config = dict(
    num_hidden_layers=11,
    hidden_size=128,
    n_experts=96,
    experts_per_token=6,
    d_expert=64,
    d_shared_expert=0,
    hidden_act='cubed_relu',
    moe_layers=[1, 2, 3, 4, 5, 6, 7, 8, 9, 10],
    router_score='softmax',
    normalize_top_k=False,
    routed_scale=1.0,
    balance_loss=0.00717,
    balance_bias=False,
    router_z_loss=0.001,
    init_std_router=0.0106,
    lr_router=0.00197,
    vocab_size=5814,
    norm='rmsnorm',
    norm_eps=1e-06,
    tie_word_embeddings=False,
    optimizer='soap_variant',
    learning_rate=0.00973,
    beta1=0.95,
    beta2=0.95,
    max_grad_norm=0.5,
    batch_tokens=65536,
    max_seq_len=384,
    train_tokens=492700000,
    max_steps=7519,
    dataset='wikipedia_en',
)
Below are experts of layer 6 (counted from 0) of a mixture-of-experts language model. Rows are named router (the router's row for the expert), up (a neuron's input weights, with its number) and show model dimensions 0-63. Each number is 500 + 50 x the weight over its row's rms, rounded and kept within 0 to 999. Numbers have three digits each.
After each expert's rows: a language model's description of what the expert responds to. This comes from a sample of Wikipedia text that the model never trained on.

# expert 27
router:456551444492521450501563538487452412515472475463515572441498468445431406438451434487422479548496423506598503512443521486556509560520474545549415582536570568494430506593468420491546440470552462
up0:548453465515539465477515549504564551420560538539564491425523497512506507444513483544477463462470483530559532540495428512495461570368538493517416506518565482546453486534519525606532460354466526
up1:592608540517466443514534504585484445543516481531519505535522508608439493531374571496497539511550432532468580480475418479476381543464491556480535503541420464564543545572479463531463514517485444
up2:522512552482533598465477481498468488428533398529494531459546511406626408434548492441516464496535539532499581461482458529395466506499451504504474519455452573454436537498428604505537533477533482
up3:488594484472506521484529466520560477550517485435455524430568422536622566459498465407542502519494593559550491481465524496584521507505449480445421449470504485532462519495456571462485375488521613
up4:511433484447529532444479529580601499520587489461454534487551537541530504434490458577436465496572465515581504517541492421425507537506517434445479583467520513556514550484477452551610437486536500
up5:562519489534475486462528501419460554446556488424497503506542528512448405630455546518563543526471438550548388500494508403634568483521386523486543525515461501582479492547521507530481588475501421
Markdown scaffolding: table header rows and |---| dividers, === section headings, and separators in citations like pp., ISBN, em dashes.

# expert 31
router:435558447506455456494575560456426448524457500474519569423544453474448422463445429567439518557521422483578496565448458478554504574557456548552429566553575558517442542546435443494545433464570477
up0:415439431523512504558470620477490509528526552460489530501516461482448421426493566532369356384595439445573451501569459477546468511469389493502521500456528498507466425491538497511399603519507430
up1:497567452449477500530475490515508505523455614470412539451501505519472549468536572458418429504447448485544476480488536418504554503517530530467576499539523489381522459576504411575530464427489545
up2:468581553506443508513463504534495473526529442531545544478490515572494406589511550467508510497513608471512481492442514499414530492546513558519503571517558535502440488514529494546479490474575449
up3:434450536526425529474516538576437557489537552481441552468569538486477485559404512567447437542422424538471546492499462540507647539437496532525457474481550543497568464545522474556475472525542567
up4:470490437501459471438426532452500560569515560521600532448429486475536427480426395497563446567585527573516538516481526476554527465492454533501502459456477550435537456434462474547459477389489476
up5:400513499424518514470513544567432509545439458532504423386458449520488458492450488455415507543513544521583420445568469514534537468522545498439498473570580535500488448522454453459452433510528454
Unit and count words after numbers in census and statistics text, such as %, years, months, km, and final year digits.

# expert 11
router:446534439537469449479577550434437445514462525493526575442556464452451411443448430549422454545511405438567567547457547504542489590540469525550432555534576573522437532504481431519541438457563475
up0:528479453427494423546513505538476513439551519600562385470488444428470478449409490497478454443563501435574491483482518625504584492525452567511557432442544623510395565465509515456482459512572501
up1:501516527551526526513597521512537534521440528598508529508540533458442599442485464492537486470558527444504515504466511462487499466633507481546490547550492536463595510486564414499485454508435572
up2:473469444483556500499593452545575463461556525489467535402553413479387440472548548421496560467483402446541452571484485438539611510503443558523355510489438401523464479461560511498544541536503521
up3:443577428493530560541596506544517550526429517423381369446549546497387498507465504507472477482545503532508425495490516454500538455526470565530474476516440507570496534538457525433498493501437460
up4:445580556478506551523477519451513483567421459433562500487548477491584538438490398442455409580520423522487486529409530532439382490613552529593443562470505445428460536484639433553513521534460446
up5:449478445458610517474471560497437547522565494535481504417470497451492499445465525493482511570533437570539485478489510529531429460539524451504517578535462583457437434553520594424553497385486482
Prepositions, articles and conjunctions opening a phrase in running prose, such as in, at, during, until, whose, the, a.

# expert 45
router:426477456515443473518562583493446453482380489456590566458536498431494439418466524509469462527522470444606481476446493574570503534556402534565497521560519522522451548528463513522566512481585390
up0:605458472528574557516509515572448569530503450492462539490475547443433540463500523594457486472516496507485525506513469503437358544541413535437492397490424477451506426524472478497512498605462401
up1:603476544455493490453419442553496406527486534578470482513493561461463419414523594513552420463504463513449507572537461544465507518597489516548457516591477498419457500521442513620489507487484479
up2:534558499527522486472562531490522422476542484526478453482429469408488394509445530407458449531505560538478315413552488487550512523547525537559432432511513441449443565467483495407513554504503539
up3:518530440553518563561485465568462475504481454496526512494565492459470578495512547479479550444484393479547464459440561402551550356620514503581593521539509457573556437543576453493464546604514475
up4:439557517473464492591573459492546468499529484446548569536532433557539545503553448508456526436488411567526442539491528554568588558548413555523549466424511414520574554430595430432424578508501519
up5:547578454364457528502589446472535503455487472560511450446440546470502513384525528409509549518429440551489538477450491506483480464494439545459602586621484545511362587489410416539504442558470459
Words starting Wikipedia section headings after == or ===, such as Geography, See also, Education, Personal life.

# expert 13
router:452518446448445459524565545468453475553479542465509557446547458491460468483439427508435483524509448481604584586479409584547591577526457539548441552531570564568457543464488389515561418452560429
up0:548520583512530522622567571500489471450521457501541456484525509449475550474469397571485574512470494464481453598471479599491547491548473509476481456494520484428455415449590554499560458495431551
up1:469500506482484559502600487453544497530496488546418523538450439507529449535508543505504370534490514590513571518431482542515586603417551509512515453512538478461559493444526542489523557518494480
up2:536477434467537431534499566443468383504553432468538517432399477566489492480501456474556461482570534524567468462479488534477432477472497402512494498494523422488591497560468605483429512509611551
up3:498468549450479457523533560527438478510457507468494461494610521440552520509490416465614412509479422538508573650451495495446445686438456448415552550495498513494492591509456543432506516495470504
up4:475434521501451517438461377475397503529453431446587555515550485471493581558445533487444463569413435425481560589490425487488538528511478563547501445411400516564495519566534518561449569424580563
up5:483476501456438447372511542454577474485489496490493469520477482498500504489432459490521442558512490541542548544489461385471531457603478488529372597488527472533379431517515457452593508511547456
Closing pieces of technical adjectives and nouns before the word they modify, such as -inal in gastrointestinal, -tional in functional, COVID-19.

# expert 61
router:452527447467442460493569555434452442503453527481516569468538449404471469454436440496462507552518450549562545446478395498521438545515465559543444539590576543490472514556524365513509443461530479
up0:536496438441516518396468542432509412512430463461527444440520423537421500426459431529547517562443480516571513399487505555404574588479529448444366496523495508530533535422485478523479484592508480
up1:525534561534378512502538485499501407514542541458450491437548448444448600472532513506529427558613610497551456493450542484484509476537509535518429412550559431496516487474453536459500480417530598
up2:566533499520449542451522477437466525526455508491467474552448493485517603524501506534464438479527552484566576451513429531624553538452494414500498489575529520466579489583531516476657464449496534
up3:433490431503548462498531489551481539448392467438500522473540435493510458538502463527410450481560535614520474477481560365502538496586464476518576421512492507447516508451555478517436456568468516
up4:496504544480489561489578520496446449560546641539528569543444520472575508606471536520565512572566479493428472459475510517521490498460448549571585493435424494393538494539480499473460526440472522
up5:413468561461513422537481499520446545491543474505354576551502572547484468449565507552532529494533512493485617553389485432531511444476538449482471460530541489450507383482499492568510484555526495
Inner pieces of foreign or scientific names and raw bytes of Chinese or accented characters, such as Val-enc-iennes, Carval-h-o.

# expert 65
router:466551455449423472529540505490435479495418621438565553420497441469477455513426446528454459544473464455522562545474501557529455551560480519546442511547567548600478569429514434611523426470531428
up0:589548527474473483522416498345462493526554484522519554497506498493536495427442523429484486517590465511497426505485542478457474575485522463457519447568561497488500589482525512566600425470533477
up1:508459481489494524523520579602465518475553473440592522448520532520508615482483573469401462430463567494449501488544523622516445498507522544496420614501549522455496515579512523462563407527514467
up2:543563451442464407469456561472464446473472514531439425486457477575474540533413591428456476472419537446503559514493445554533486433434505459465478526497599578547485516574553371470581530420497453
up3:499433475512432498485473531528431454464488581463484424460557584510571443491573513456494436534587510605471504530460497582560518510436487488555465500415490503525527526484554565525656469410549425
up4:572395479482467458456541547452404468566487510536603482571576588512476463547525473527612546508534523456515492383482457539479521489498478436475443579474549469484487500337414526459583541548436545
up5:531546449426448442435513534460447547516492500525593593476511503543532488573498531409471460518527505449559527527507575533530514565484543508487474477463584513527447575392473505491453495457577592
Final pieces of capitalized names and acronyms, such as ce in Ace, ansas, FA, BC, burgh in Pittsburgh, ats.

# expert 50
router:436564432502423448469571553478435468535463514470545570428562431449421451492433444484441473551541439470582552567463463528543560533517459528543416542544576559519472564502482479465548466460562490
up0:482481490445470551501461541534586486449480458646493491470405488502525540467463530375360460580392520497508545519404469525578503482441532514505451487430544496538481465480585410492532545542560520
up1:548477463561400528478541450413396402462486475449533485533431533469606560541497544476486506525451457527532529504602500534531508518446515531420499494555534547548525508624535453471504476493488578
up2:480495528555472523462504474457444477479490492559578581485541520472590465577430476530543534524582515515480562538510485413478519470431529520477507526533564542414338399456493508471468416572527455
up3:464599526487446506529557572452498493556485426435516458460697487497414555506402479518574478492410534434549493568461522578492574539520487488397456411454492530555496565531486551484527443471576504
up4:417460420401447459481503565539504568509514477498480431488573491481421553459521511470442472514537455490524563540458453445480508555469537483472495576432500598520516548548505525447540552526534534
up5:610544433477454449479450524518417470537474442547450592514474536470475506534502514521452481504624511542482554446478486564468503521500535559537467568572529503472502525542516542455495456394457453
Nationality adjectives and suffixes like -ian, -ic, -al, e.g. German, Australian, Roman-ian, Syr-ian, States after United.

# expert 34
router:451568452553521448556566564463449434501484493473526548450519437484438461510417452531439469522631441562532508495487467596544458558544473548550431571535573566513477545592505488464559479480509425
up0:516529537392454514501491415502539471536389474468520517476524493492558534507545522583524483468420528407496487454456466561469487462546524500446368461431537416501523484518576393574491553493509515
up1:528507516478447461503457558542474562590457372411539561404525497573421531435444533539483551512472454577477569436523467563456506490488406443616457574448552459471489510458508456495487530551488513
up2:467539552503530552548561523461518551445493423510466529435518531526479471510537418559457449489479468617497498581494391506586549576547554492455499446391488459442441568480514589543434498432419536
up3:483515511506522486524478484492523483485408536422511597560514485439543471522500460509538456530524484517459629573494556499558526570439417594490453554550497567488534521463452456425622523486564512
up4:558587516520434473503494523443483509501478483402498513462509434499450625498575514495571492454466456572496496433525459630476488488573496453379459432504549542512461444419483521482498524538539529
up5:480535540480478447536487408497596498426576540458475472498482480510542623445456523523549604576592482533498510447499505469507448537457475523521485460546552483521460536561550490480608525519632486
Final word pieces (ting, ed, tion, ely) and commas or "and" inside coordinated phrases and lists in ordinary prose.

# expert 24
router:447494451566478452545537531407428456490485447472478579441530430462450433464443448497436476540517447419604556629472468469579479602574445507558454547554553553503437583499485483554543422475552466
up0:531522525382626467527531537489530451474518491482419477405478519591448401537519460542497535488511493481585546518574555438552456506454500586507517476503506534476506503469526534496424451541503437
up1:472554474426435515520422522486493509485530466391495572515434509460549509452562499547521495518483428502489488443448494525466458531588623368485500538550496472425503518553486461510481512409518495
up2:520477468455509544461458472509459504530454389405478530505483487512421489489514397588484462455527450581439446507433466328520561498523434477537450481472566478360473521536435529522481487519480496
up3:556528478494390534514549488538445519523580567553535570422515580511485546440450440505419444519498471496552575546527482518587492591517421595529437461466498531558547474461478451508476547474500549
up4:519467447570582501526518480478509478554506445535522533534543461428456480487496529486488480492494519523500468437649512523539395519591466492528512483580574474438523537555475442435548476565422515
up5:549452424458470497497519634436466404489373465399433467507491500549519513458404518512452448555476470398479496476483471488467434464552444449483557501488542456472522480457537473514525461476586570
Prepositions and connectors after a name or noun, often before a date or the, e.g. in, of, from, (, &, By.

# expert 43
router:402513452519486451488573526484424461568496477500471578414532506465456419431459453568463478541486381513610477577455493443541529559486447527541401529534572549508456595566468555512548491489537524
up0:533493461502454549562518511529465453515480424444447430526431550443531463590490508562537448475509532607519527449499584592497558543436452464553486389483578481462470494558465453446389452521496514
up1:534533507514540528433570442477501404486461478502504422484530492442435576430497488492644577493478500469539481492469531464634536545446600432511404551419581477436487535587507483536445502494505538
up2:460538506463542421502459544445502475441596471495429596538511530485367409548590439517541519461526441432486574504466524497464462598500494500552539590492508468512530504425511431558500431599528417
up3:517546465478511545462423558448501451508542385489452519524584486513600554491503553487477496536510470478505526454649581460362592395521433453615505561538597565425509533440501453480541495506517546
up4:517498502473507498478491498538458427584462478520565571366447431482590515474510436398460461500474555481560504553519465449427428524528606526530417534528609483511520492413510512542463499508551465
up5:536512499492548501480539461445497587522459464511414521506540503433456476430510420590449568524518447514485439488504532409481487532453434422559519500522504590440398511464540536512576521453490445
Cell-separating pipes in tables, plus line breaks, list dashes, opening brackets and colons in structured lists such as Produced by:.

# expert 35
router:450534443474461457548550558460442434637478487474492568437514467469427433455448445518448545540522436433575523552476536544536455583578444539542435565534567541529416529470484515489527441469533510
up0:516548501469558474597603494516482467560516527409537435547521462532544491459552562527462522513465578438510529510522520607522479542457497513511585474511670492509457549554548579517507418515530569
up1:458504583483426487492580559445489578539498524500476457501555384511440453450542409514550471505457425513527550507513507575512481521469444479457514473568463517515499562458477578494471503528506398
up2:518499467501501489434495611538466516497563563470472498518511529466544540528491458500640471469462456492519469488423493475523460449493442559520550558382538456533495488395513497583536398470489501
up3:442460536523442511528353512435456508464516593503473534457459461575544466532469447559464418505436550423442458487525447463511512415501444504476601463545486606503461521485499453464547505544461473
up4:440512544527502511567542504515554514528434488457431498587536491549530508537511413508419557494481498535554477541512521537486428536533534451521487406496506522644411517494510494480501503583548500
up5:374560484558475477513476522511449476514398555459473525445620463512499464471455594482413492490468480492394493501557581487460467527496449515543410554552555604491511503458604511447629468495520465
Prepositions and clause openers in biographical text, such as of, in, born, After, During, Following, often after headings.